From a checkpoint of a small mixture-of-experts model trained on Wikipedia.
Experts: 96 experts in each of 7 layers, 80 SwiGLU neurons an expert.
Training: a variant of Adam for the experts, 3899 steps.
Below are experts of layer 2 (counted from 0) of a mixture-of-experts language model. Rows are named down (a neuron's output weights, with its number) and show model dimensions 0-79. Each number is 500 + 40 x the weight over its row's rms, rounded and kept within 0 to 999. Numbers have three digits each.
Before each expert's rows: "comes before" lists some tokens at least twice as common just after its tokens as in all text. This comes from a sample of Wikipedia text that the model never trained on. Tokens count by the router's weight.

# expert 20
comes before: " ", "0", ")", " August", " October", " September"
down0:521511469545459519530482488456499448484478551491484522521538508497504559502484418499502513494464477539517456494459576500557517415522512536505533504559440519432443579505504506510555428525557400565488547419504473531525517567499505557403462492
down1:470517558510530564450504539550559399500487489486497510545448475507535502536532539469482508436434540580473523476554477525452570491477394508484592471469520483475554520457531478602427490564449491438498460467515462507509488446517528540467505506
down2:519539519518492467467479493389414466425544443523525594464462508508456470408523545509524530515510530430442424511542482499543495502457458509427473491553505559507397478499565466482540458455457503529489516511465507511483501516422518529520512529
down3:468529587565533517467502551502534489508510509530552448532505493462451497466514450466535468539517485494518555550508509473463505492495481501492507519470472458483493486562521470570467465425482532485523570500475475504488457505487464505542540410
down4:542576538477494468509477486489457438549483475391474540447571524522474564481546499522504530517458548500532398472536589532535554485473527599527416470449491507551449516439436490545517494426491474505498537453547536505496458502505453487491467455
down5:456476533450505455414520541485507530460567471477498519487496481490501630517462462449505408545457452497506535471446502459470485500471501448436528472494403527448498541478475538520477454520512515467505541485496539531528536559508457472465528486

# expert 34
comes before: "2", "1", "0", "3", "4", "5"
down0:505516492493526451416537488493428448520472454490488504517515455446463502492486501522517506575500516441511493573514505437523449512517494551483435552490503553441607523472528536500438505465562517464501459492405453469457463545506465475547482538
down1:539513563538435478519509502477487540430491494487511487500562477451496518478523512478536486496443499399540472484544518505525435442457514515572445512533509514470530422562529553469551514460474524474507495515492562484560567539414491572563480441
down2:487478579504494503524518400480488474529495483501514538508493533427491563458493543459467461516482544445499492439438465574435441380504430525576512524513514464520480456459490465502511483485469517501499439512444468565490536556496518522503489526
down3:487453537566531518525488486471521531505467520476586439535439542528458547481496470494471491461570553476497462441496516479514564522462589414501560485525518463485483427508507508509585501555538430560486523559558495471442503508416475469496496495
down4:491412469509496495536579504546506495498543578475527514519495531470475539481519500520471491507471577541458438505464481531527481564406495517545522504494528431461521508541502495564475524545503549474460582485444457467517504520518558567454524556
down5:500544519475508516462484457466415536528459433502388539403409572500494478478549487475504497522462508514468510452506428498441501463446471541413573463493464470491484499521548492466495465511509519519491570554485515514556385551502430526530482547

# expert 24
comes before: " ", " the", " a", " was", " is", " an"
down0:458485564496507454497511528458443519459482446482463518483469396529577456503599504513492461519532443427572504485471560488408466509523512477391526480486547450558518500476504512484482484508490480420492443521590488515479468463544461503518465445
down1:544484413554503601545492433498552484470492429553515558514538588453490540534473535442437445516428588444501515452510527515521545461529488509527555504491533519527488544506397568490523484487537468519491512478509534507484529426531490500479533475
down2:496582514526512504541520512499515521483537570486504505545576536452375451517504470508510544542503556529454502539448431533582536500508458540509533421486451512400500524470518535462478467569574414496431459513469529536433463510455490475518471422
down3:500536527473503505482496500442500438552526471499485508467473505512559564430480459506572499535534474504458534504529469515541414539516470531466536549504441487479457497478508503462500538546550478539533533507398496542488566474531473536514469472
down4:446479462588480524477533509480514522455491531455490463529560491410479570543505475484445477563475576559476510594576517527504557429518528456495572514521514480513456476517534513480525477492565506583517529495561521498517466555453556465424538503
down5:458498444445527509498431493460482520408516481448542531562431542438481474484528545443494523577533530514477531535438493475560460474536507532450453487502516372607491461506513519517485470528528486496468466517534491481451462471477531489530519494

# expert 84
comes before: "-", "\n", ":", "born", "age", "aged"
down0:584522518543507467488462521499507388447502520539520503510539482466508493536525469475462477526494527536501433510490546537481439474471548514496576468531474447528446497549541447468457487459528417520547568465488512511526498540508554525554523539
down1:548502564544465523464526509480524497547482428469479520496570520460559497459579513511505438469463392443529543505548488537494450516514481474502509496493479469549478579476438554470482442473533597511467464511583655432500498527531502474468518549
down2:478465409505571532550432482435552514485534514494432521461494511439482554452443473488508482529545526525486467456500507498527460531508492506485451510478438502519522545464528410509553444467518488513499526465468433486410564471507539514463444521
down3:534496511472507532473510582521508398533496474499523492533531433494434425563511523554531517463441493504547456468516455505540523414499510546530514603494512578534542499483490507559547559509491441502466520508483512503579446447426521511490569451
down4:443572479503555514455597572401495519478556504439519545492539556502520515473592500543498549541529545488473507548519466498458451427573472513503546488459509549573512446489445555367474468541487521522421530558543533479549495505507515492514542500
down5:530505587600518465479543510436486511504455516476489456450574452518442493475482522442499473481559534529449494540498542483531461457489498511564581540565485516518456504530518538505514494560499491462505458582502491446452539479538510497481512537

# expert 55
comes before: " |", ".", "0", "9", ";", "–"
down0:546428502547465443485530474479507551469533582604493494495501451519431494595432514520487482434557547480521493506519481478524547495458515512558520511452491533518526497512559453559474488489506567500525506525491514498461485510588598471494572497
down1:512489546456469538508557529555581429529448416556560467520497505454451460448508512535530420537479428418492550487512486483488444510536515434528438526516493515474535488501589483406489539477487476474482545558468517528448493513485518482506514499
down2:471470475473519581511588453408534521522462484421521510457546480485471527547513538475465602468522502499490488505498475464468512543480479555506435480502454595524562501480527504502530483456519419454470555548429486510470473522604519489459563522
down3:522512482449480510537543527489531496510510527492426493445560445480494509491479478500537518496490486474453458474495557511456502487463484523461497510574604468446464458521550494440504490530531568612520598481487467522454549535424423538492458520
down4:519510436486598579552511434477493494481469477482513578489508569525432512532449523514460542500476483493554495465485424470482445519541469548550460504449457485525522454501522511458519563504455462497434512534463466561451475456457444594491514503
down5:571424484471493544500497479459435470512472554518479483377524523430460461512517560427454501485541547523469470488416474490564508500534478484432564545569542464545496478476450537519517470563460525558529487528520545520475523484513542493547501453

# expert 66
comes before: ".", ",", " of", " and", " in", ":"
down0:405510573516452452519560470546515453482456511489505557491452552525520537593538553446516528520457432508491512481484495438476510467484523446459449497559463568537463479496477566560475497528478400435524503521441493505529538437482525532506522510
down1:532556480486472499474512582561527469560578572503510456404479475508505531477523524521523546479545549497531582514526484460515559505479482479493529464453435398521477524458575462571495460502510458521478494485547537490517510489541444514497481480
down2:496505519499509533512512508469419427487491525546568482529515422422513446555459481534494501504502549466463464498548551544444501497490534540516514441416415493515508492473542550430464497522509449491487410474551542524436457532514445494505533534
down3:430453462494470471507523495449513596505424500552533515514589537452491498551435486542506482489480510475525438527515474523481498416502500478503460502498551439460488490524493575604507492488485467484515585576477437543521551480527587468540530472
down4:501475455453491507491523503504481498474546526521514480513468486564542506493533448590510540504490471504472529437576465457583580493491500481419508511503464469543475517510496413482490485509471488584533519477530536436457551538525462503380550418
down5:477544543520522541473519480486473467492488478499542461568498426460524512557451426541496512480504456495489576555556525558467495518407532510528470447518519492493566553509529518519520486452562504491458444440511580494513460505500483479490527482

# expert 0
comes before: "-", " by", " in", " on", "z", " as"
down0:529467528468503509551476466525446467466441420478491511526481534513528531499497557449502461493466476465531533480551501579446475485398527468463496483528502525498520553508559444453441549506432523407522514517507496510543520459424463509547541455
down1:425473521515495476446505428469526559501488560491515515505494496434497499490399498574568545473514467468473474489514465514546403458484479506546519532497517549473484474513451578557452526501504520503558472394443545462459520448428472470506500452
down2:520505474551492507492486544470494454522443482442481452530537479519479498544507426415515563533491496454482529544544542539452437457446518433495449454549498544535424429543492468516508479425589546487450481482488493459453488516487467482430546500
down3:492489457461527567434462518524481451511495484498435522489474502444537471484568520495486525504521448566506464466561519549441537444476542513438537380520562455561403511514526426515445480522473530452542485453472499430513511498542468473547493595
down4:497522560567492515535421506486568508524530387460508520478446489470546500515529462461530545444481478472533516511475468540466482489471451497430490488443523419615487492500418487530488478475435510492483517370482572528509525501490524458512451480
down5:528532505513472602562477485500494524490510519510524500458460570450567466483468561508558520424414525548545483516523497465470503455518527449496508585455580528558518529601506516501492520536438521472491471474505509416552440498496562513500483512

# expert 87
comes before: ",", ".", "s", " in", " was", " of"
down0:446532500495403498509500503600532453549477413538578458672481517468482510513492474494542478491412508500472464474500502437435479484563492516485470520536535536529479517480486452447532459485505493461403488472455526488474522433553521442520503471
down1:528550419472436439528483527542519500504437530504535493538457454467552515490568500523505549466502446479559490476476505494491547527476498462518456479533474518558438541494483500456505521472443567462544509425503481567519443566546518501526475468
down2:492571465541452442557441547471445496492527450497511520504543475543499461586430480452518526570528476547528529498477533522548510531436466500482514492472490449454539535459500544445496390433473563494497498517517575500494531530503482520533491444
down3:517598493481417449502446487542536508536457567525517471605541539468501494473494481535566518523527432519564525494459495519475505417495560535453473507557496508491550523498490527404440521474586506437472458479489497561486456504545474489522490477
down4:529503505487479444529517497531495499498559451435548485439500487467525521440515519515554474568472577545531570501474507428541510452459586586465474432508585521493509547538475473519531454544526508458543477433491481477487489499484544503443427468
down5:538540468600483515458491480503556461493504493465583507587494515535516531514501466475509412490453484498450528472572475561453440471485483559477458481484576483498480436526488552466525502450568506489527554502552472538460499535481427480501436436

# expert 16
comes before: " the", " to", " a", "ed", "ing", " of"
down0:542531481501484477447434487555518593417534534445545463536471520450452486463425501529542480549503510505558499531510497503526447523467508435496550497562543497544542496512490522466488561424531514497463475527457450498612512518459550548520519496
down1:564472505498492502564475505467595453547548524545460499506514522511511514505534514512442513443535502537558521532459515543510483460501457519443472590500550497522469545397525406542493500484441516448541524525431508508505483505550555423477466513
down2:465541468567524487492494493549487505451484515529500412436550389423529501509487557466558525465504576503467448554571524515400485459474524515558494485515496569553583583574536514499517442497526425540528509506485504487530458514510475487458480515
down3:447514446554487400517521511563480489469522600480521492537413480557456522561466463523457546539511459413483429423485502416570511565543471497522485479533553504512444483468526509477538487436491522545535491579510428458495545552469485506517530463
down4:507527496483570503564553502501551523525597577485550495552506430487539507449504533448465477466522549533439551513488491468458529507502521504540533516486489455480539489452505513531534578549477475453539521533479501474507474525601455410472488530
down5:514386506532575568509573523504545554555588477536529446481504615534522546571483509487487537508529515490459474473540496502579513522439523494500512464565510512495493499480548521479469445513482558509437513483597532428535520505483535478458521441

# expert 58
comes before: "\n", " |", "is", " (", " and", "ey"
down0:575474406532499445560481467500524512472522494520534455529510461509469457524479443531485505420534490519507396485505571518501553530481430570487456516540463514510468494444461554476555569542509532478460425568508497466496465536523500552494533546
down1:477503507508519522467413583439459467423521517509594452479505474473456442528481469522535507531523468461457541559548562494493430525515530481524459535494518532495480505457598476505514544556570493502505494467479517484493563528551467544417502482
down2:539466598392461526537471422528470496515470461577552460517575526461534528480478514493460397446449501454585462546476474505479468509519512526480494518517468500516530460473513571497550534511466511484608530493569559489483508555535488554456556457
down3:550486540474495486482457418464554448544489537480468481435444492495547511378566534510441440568542539452524534490442522591481528513474516472492438561468545480498506485455508579456538491591517513526472492489469449595544518517511481524499427415
down4:464535427521524478561510530545489518537460496489456468422495462497495489501505609517521505482503475618441540482540536487428515460449520455437505510443496522482483489532521460505400487553521573451447482455438428516524535457462507504472538563
down5:543406510486475534415515487511507460484472536452521498441479613488413460481537533440465521537589521472420471463469531539507554488560495512461506525497508484471493456537443468568494529468477521490500486501531521522476467532522499416493478449

# expert 53
comes before: " |", " to", "s", "ing", " of", " by"
down0:464529541435488592530465407524531500508515505520547470518498485505512494537487496478522481507451518470531532502526557384454562580454488595501536482518557552450540547421506529474556558534456476564501497518472506458477506476487470515472511502
down1:553525450488540478497532486543486501532549439556576546452476512498445546487494479513515469523512564467527496452508510442503547539473573526494465486502471463531441570470457522452478499540509543556483484427541552503547415540572480512422370502
down2:492511524506527469502432535542496511537494514513572502537517476477565457454550532457515491453452529506530481463450467471554506496511485508511507582513549447551498514551525535446556460497546548434514522516426544446556483516455593527489512464
down3:488549551565466561560500467476512454435532514564588508537564482532492474513508531434561487488554506402528483530419577483501484516491471510441507543413522471465552537467426481492526521483489565525555465435510551518468511508560488534461468494
down4:558519506479535500499433452484481489516473577585457505448498472475524481504552497529486589562456480541480484513526438484523539512475533528538551489529492509539461544504517558525532533532497483473539546458476479476559548573474565498602483530
down5:503502442468525413426546408452463541514499444567495471515527524540431470456409474530501390445536510494497522451513441497512460483490524532529435474482524520473474457440559509477498515484485511526523534475523500595474457433532469537493484491

# expert 80
comes before: "|", "-", "\n", "==", "The", "==="
down0:452466534561593529485541449494516475504474524495478540469461545478497434474564505514512543498494545480492532539550550541527555515485524518560451507504506460511482516463584544497511491482469485464496486547505495580487501429530470536496536484
down1:538496559468478519470430496576466544485517521506449472434502540498477429473488509534555526538433555527472469489425407516569514536475433533519449537520548521472445481529543560466532495493481477507432525520463562538517465497438551475561494440
down2:550515533548507473561508553497489489548456551473466512471476553458521555547491506475480448570507454496515448495528540500488495495562518507535556414558463505455476417469542447556501437423519449456495502499504455468526536522477483534447526534
down3:588510543478442522549541520460481512589502501526430520508445570584491561488472483500512437461454542457542487419534524500575504502461468548496500553499471497468536513399412458487468560449501472494532494517454486495547397531480502524476529511
down4:429485513532387486553501518569446466502514540575524422527543509511462501520466468468513546470487453489478513496471561500492463500571425438492458495510561510471464538447452566505512461550493516512487451509451517452587528545500618499392459429
down5:538506511573443515506542485460511552429529545500575542461542509467445570485455516495525445540542438517469500507495499521495552468429488570557531519541465491549486469451535442497476542478475470449468514467490448493474458482512511527465445484

# expert 62
comes before: " and", " ", " the", " he", " which", " but"
down0:472542498560525457542546544441481432455464538385552436533486507471412475542460479500504496556573427565470538517531448453495514565508461496539419491530515478520482539456461489499536522503492528486427495488484459521533492508451521576504447466
down1:532530477522497497522438528511553458487491515489519530481471517517569512567520468494568501507503578503527542512515496469497470537486470475493489403509507503555525517484531508543577486503467452541499536457460424475541459430558516557456486485
down2:473525591472500491486495423497474472465476527427485540467508536535500476390534457478518454516523487465441513483487431466555493545477541579483588502442474422457480499480545472510459520468519497498426468479476636409547525522515544474567458446
down3:557443480455566516568466501520543552436551496485496500488543476483458454509457498516514477479468538489440443554495549492523432444534527417537554548493516570483435432516462481471505562519485433477470443473536577514518575509455562505482488488
down4:516431500550489549534488498490501610409500481536529470497537487471371474481457469458459494554493525489420453480468468470506434470487562465542600593488537523441461513483548490513521503486472482505505431452474529467517505561477489510481501537
down5:480446495491529422531556545491493527443554521373516458444555467558507489459477547497491483523545467527455507509500463501512488478485513558531547525526503439466516463472502471501494542515509540492487555490519580563545572512518525432434459459

# expert 79
comes before: " the", " ", "%", "″", " a", " of"
down0:521385466456440502564400439447441462508494527513473492514533534617506508544528510499441543486533563540501542491533456509533531532549531503500507486521452493452504484457511488524521486500591615465477494471483549476523488498473479517540538516
down1:535482533496506552527466453481469500496469542534519540435409530467469545423514443525462484485540525480447506502562545477486502522551441510529447465492569433520491460515458482522501498440555505471529547480515467440452492529533501506514510492
down2:507436499477571440485505513507504497560421606429464485567545556503466441557466529557513497485498513454536494505445459461515520443456531470537526516461584564505495510446518477478454555455490518491472417478489474461518558509431461455557513541
down3:465547531519533522510518486499511538477564464571519411491462489455512435482517497413532505535477506557493446503452479385496453493507527503496558494512488438460510480453461480552488505539457457525567546549443495484516493506457596512512547504
down4:484483497493463540553440524503499415489498503468536472459518519570506485511459513516408522489592562503521510494498540539492510499513535475448395466488513504526459498523483504540437477512568574415439496472491479502486548485526508486474575585
down5:502521488528468427472471479467496557505567554589536550513481495486408442558490478459550537492529451506489516514489479418532443461489450516499573520497553462465420449474449509483480419556481536559467489513507530562528476459480546439536516440

# expert 13
comes before: "\n", " of", ":", " /", " in", "ic"
down0:568451565447520534488451464472485463534519482526491473395473544546486470541525572560506505503478540458430475501476525544537508594488469450521520531496511520512556564472522437552508444532468463491513559473552436409526439536492516463441461520
down1:513512437582429490509479520459493535463570485502499491549491497465533457509444488445512429506576477547468453516542525526539503532486511497468549418530590541506430436506512550496533561573517483564480565512555447552498510463490549433531525495
down2:440499487503496475512518415485472549523520487477467493506452508497475567578460570566534493524490485542558415542400463465502467477456456486491584562465470458499544521453525391472519458529470519527529506507536554440525478443515540516500466486
down3:489516426403541520470504528517459449516437486544547477486540451451525493462541638506520524450503496537467467459478520532525549511516504521513452418460469429458524498557468506530552456536536532454625619514500559484508534543557486528471492524
down4:510535509448532449502557494471438537462500490478414491594507560488541634470550510523508489408524552539505427545445570462501580500492479506537459469417419477434502504454481537501530478470504526493515463516489509558498505513511547486573521473
down5:551513474498480492540513476516535436541495503467463496481520582489492471480526434525560508490449425565489454421503434523558425532506490546434536447452475491510535418498542517482525470451513482454545499472415432449456437443445495497483530467

# expert 4
comes before: " |", "8", "7", " medal", " Votes", " %"
down0:493434485521493548520504513487472529452480515529511472515535562478486498484532482489487490433452587482510492468528503539472478473512413380520480576496462570464484545500522517426550487442599490499463512442507534462455546495480534485466452486
down1:529538507515478424488535528484527552481517471516562525462543460454532445558461547479515541499520514475509538537460450415540471569450487525444432468496566462406526477515547459545495472511510549512516483575519401542460457530461465516516511464
down2:472507548491438511479564571530547380516514472495504446594511494416584476494416484486508490525495526531465490515492516453517463494555455478501465514511525490523488531511489549487487533523541530573531494526500461508523545464532500487493549433
down3:490531490467497423504458448581501511468484532445499506527502495391493433449508552485483556493581441565551556513489478491536464542472497446493511546432497555477515468520524521520508550520456437512479477464478457512502448573433488587483478501
down4:518509464470511535512455491508532436537502376516411505467486488529477533444528553571482476540520524487534560489526506520521539489533533479547492511482563446476514511507527481494537474502549551473519506453454542502474461477577422518453474514
down5:513518491483454511527522489512553453556465489414483579531472534491452552485403483460452458446515495482583538483500443557553480506512474494478492479516446457573538433467489481448488498511507478573448544478463473455498499520496548521543519579

# expert 83
comes before: " ", " •", "|", " P", "-", " S"
down0:498545562486496462517471476498505495489559481491561579430462519416556454443537492438478566562582561472501545484410417543523471486469510540429506414502446528474487505476465500493455497527549433503519512603438462472527418480521510530480467504
down1:487504506450520516487493497478460546504533533474512567502457543397526509502457459525541534462437509551513520482529521454496515504472485422477503526624446536474555470520516575473568539479552524477533470476570496462527484451528504462430489475
down2:454466505503478569518575476517444554548465442521509485495502438527544509484553589509512499461491438475492494444613523538524508536423435411499439523465530628473532504480498543530455430464457488505511593503567532534496473548442472534484473522
down3:509531535513490498455523584525445474531487566506490421521518444502423521468502493439485518532518455456501440569475470503512525518513504495423478481445506528483436468546448470477574500519531550524493508516529486521545508466490491551419495578
down4:480462538415487535488456497524510505476479547478516496476571499478573527402563504508519542429457508482478430582479494497458532500468468524495580552491563540473472434442493482490469520501453465519504506496487513531491465452489486503467495536
down5:513540432476489485576546549503422531486444498485590548476459437496488501525495465440479499475559493500471457423546552469494498560492492464424519466474469529498530490569426514510509507472474480503474502485445463465508541508517518506427450446

# expert 86
comes before: ",", " and", ";", "'", " (", "k"
down0:453511514469510490480399467532553485497521499424526584445469556515427590415480501486558533581518466469566591556585418414461513501541479489447538507564419503514416514483508558499413498545460492524465504516519489515543501483515540584466495512
down1:544546489504427517483487485481488574508518550539427465468481497577520508466549541516486563512456504477470510467554423480498502494534482471523536525470477480563499544480503456579478430541508464482518533487479560524531531503551529567481493537
down2:515515478496451508519541511452507488441434538416500511503476482546453491510515496579517484468504560572472507492559475498570454531519507463472589456510471544513520493476536540556565566466459502565488544482490434536476507544482548509572525513
down3:456473566511439570489489471486501478462470459529505522506461442509506503538482552447472504450510524472415521468447498462571502520526512562534513505486507454467590482519535526489525528532486537511511526569571517525542428547512430483476591447
down4:459433505494459533460448483470506534476497477568480450557575573473428451575523400523527441577498516482509452526628536554435561510523527492504514495502577547504544505501571414461588544560472468435492522494565521548500534502454531494437510543
down5:432521460486455554470517520481508542498510468519529504545521502525519552499456573441521570536444496574506460460475581494557538533481492527428415481522546594465572476569465481506576544474488538431517510493503503531460541533588442470451476498

# expert 82
comes before: "1", "–", "4", "a", "5", "an"
down0:454465514473532490584553400545460549466501506550557504455540489514511498497465508379502511501520519512483510421457479435491467469488488478556455507544466489509496456493438506458511498408498548469559410479524509502525521506539580422493504531
down1:483530476554546435530489507472542479488506490529466410466462462535446483488504490478498538526472606521515473462538516510512530541498520453481439564515542528553500515529505467475543518458533498499466470531509487478558497427509488451454491430
down2:401508483528474412492468540500507476494494460499504537425487517536479535572431474491478552518470509488555563485467478520534490419451541448525580542469509511502500527478538515543590440549484559511441564570418473535445532462485529499538466555
down3:453526500531498564518503526501477440471576479572517492573590479491517520534456426571435550553503567504424516582478542527406535392513577508543528495540509473514532551505489487478440470568502462498458474467439539479463518444479516512487478533
down4:459408548477501448548500581447478518483460443487523494527441551463450586569448448548549481416573522479481546437531540496524431417475472520491466476528460469456487467544492469453514501533493541471531543528521550474522483476463525467534554538
down5:500542488518519477586418501465474437425469510531464458524493512499503541520502441583461519451511472532413477481448523499491475428485551521482443579472533423496485539511466506457514471532492450531523466490559569417450446552460524497471485477

# expert 54
comes before: ",", ".", " of", " and", " in", " to"
down0:474523485506467444492506564461557553555502471506492484570581506474511559554635507454528491490510561469552410525507497538548482492516400498467423507537461456467527439447466506425585475428538535545545519469524516512454505482565509496497517537
down1:503540554477492521462435564479518389568522540552467491492494500539590496425529447463468545578497488522468508569579512485525468552541470472503481514462498468530548502552486475452500471511477522463502519487509475532518577492570493501536478489
down2:454493527503498586520530458528495476534462494463495460510491557486544496460534500392532484484459430513491506523501416534515412529518463544498533473447542503469543524499515476492510421478468474487485486498579424468530464559475570491472509421
down3:424434535534424453523565491498551542522506510523535470427558484463495435514539558537517567462453524557444524537486551585471476457489532505568537471545496499498571496475397478484521509526454431494489487435482503502491490534561468449474461503
down4:460442469521469552527452553487473473520541495551529474430515390492488497537449425461497488457508517434526482501467481494571480439536466461511489455572540485498558504511517545478570488421470447476521535464476491487439538492492463566501543492
down5:485516562505527513479505503451501457558385456448508486507468553546487545489472437489451525492477458464469538532445504433541538507475451495480536441495550488445541552475478477398447524532488476512503486471480459484529499436550494545561459533

# expert 15
comes before: "4", "3", "5", "6", "2", "0"
down0:519509490531473526513437437535507479507436420491502534450525557491562581501540539528499447540471516513520599511525490465501498529451473570500434449506534488476473521535560466509560444612547478571528544502452487461413518448448503475448506485
down1:490502467532490500521479477448455461526502490519475511484580481509457543529494440516463489475504466567473553539532517533368499437463533499533477483474533506450519530493514439519475519555448507431449444497400460557482514497569528513516455549
down2:589524463499477404458554521449499474504509544530515524550522486583443481560451458513506497533486458452416538483456508502492479458458446515454518504495446541428482456533511523469521565466537485565493539532449535488553450467488448477445505467
down3:501555492459549461516473511509427538466472517465552393451519512449477473547484604455474510474550510449548455492524499475514432546450507534534480490522522595560495513511567583521519494477492519499493559458545460447534525494512546492419482513
down4:379461518535500469458596459534528565497481566519431499451506473483474505525477431497503549454495460497468425443471450518505463457496523513540501515482486582479420556438514473453446578474472518491491496436441574530472478533465495558505484513
down5:555549449560572489488506478488488490462443431509464546579487576468526425541476571484494385548549529544496427490525551514538520546468493529486460531503528473476492490548543434602496490481528492467499572518593515487480479556547460557528468555

# expert 37
comes before: "1", "2", "3", "4", "5", "6"
down0:540515490549472501499456531489505481472570521416440449439490488517496483452520542488472566544509515431513488567479475458523430510471459439458584427510544509503539531510510427469501514507562471504516528444478495421541485532553506469504530514
down1:461466445550518498541434512487458489469541552579509466511547448517504483594469516533520505474565443444582465533553572542514545559490515418399459525464459429416463467542492496435528470491540545464509537524521500452531476475538495511501505547
down2:532505446502485477513438532473477476459546456583514455546530451523466492472455512510488547469524486495411525463596446488518527554541493477492562459461514495565432529451508540481513527454556456507518487476498509494488554499558505476478496548
down3:455525546412458485499524467549535499592421503463477536503480531532489573569534549465519476465488532551509538452459540569458490456531531524560381527510514474498500474500458555529470468518445585523511464512431474534445505521499450532558492450
down4:493497546416479483483557412572528470627500510496480482525489545516468568514472463431487511421466547566501554457542563569496512504562474497471502506520516456483539502501470490579536458507475503523535513529503485549525484541543504540552523490
down5:459511575474463529488549487491512469558387542428428513480550512494485525477512547504429482506505517478485540447508535519545464476541505536490489479512498452523526525546566501489474499480478546526531449495476463470533540583486487500543546516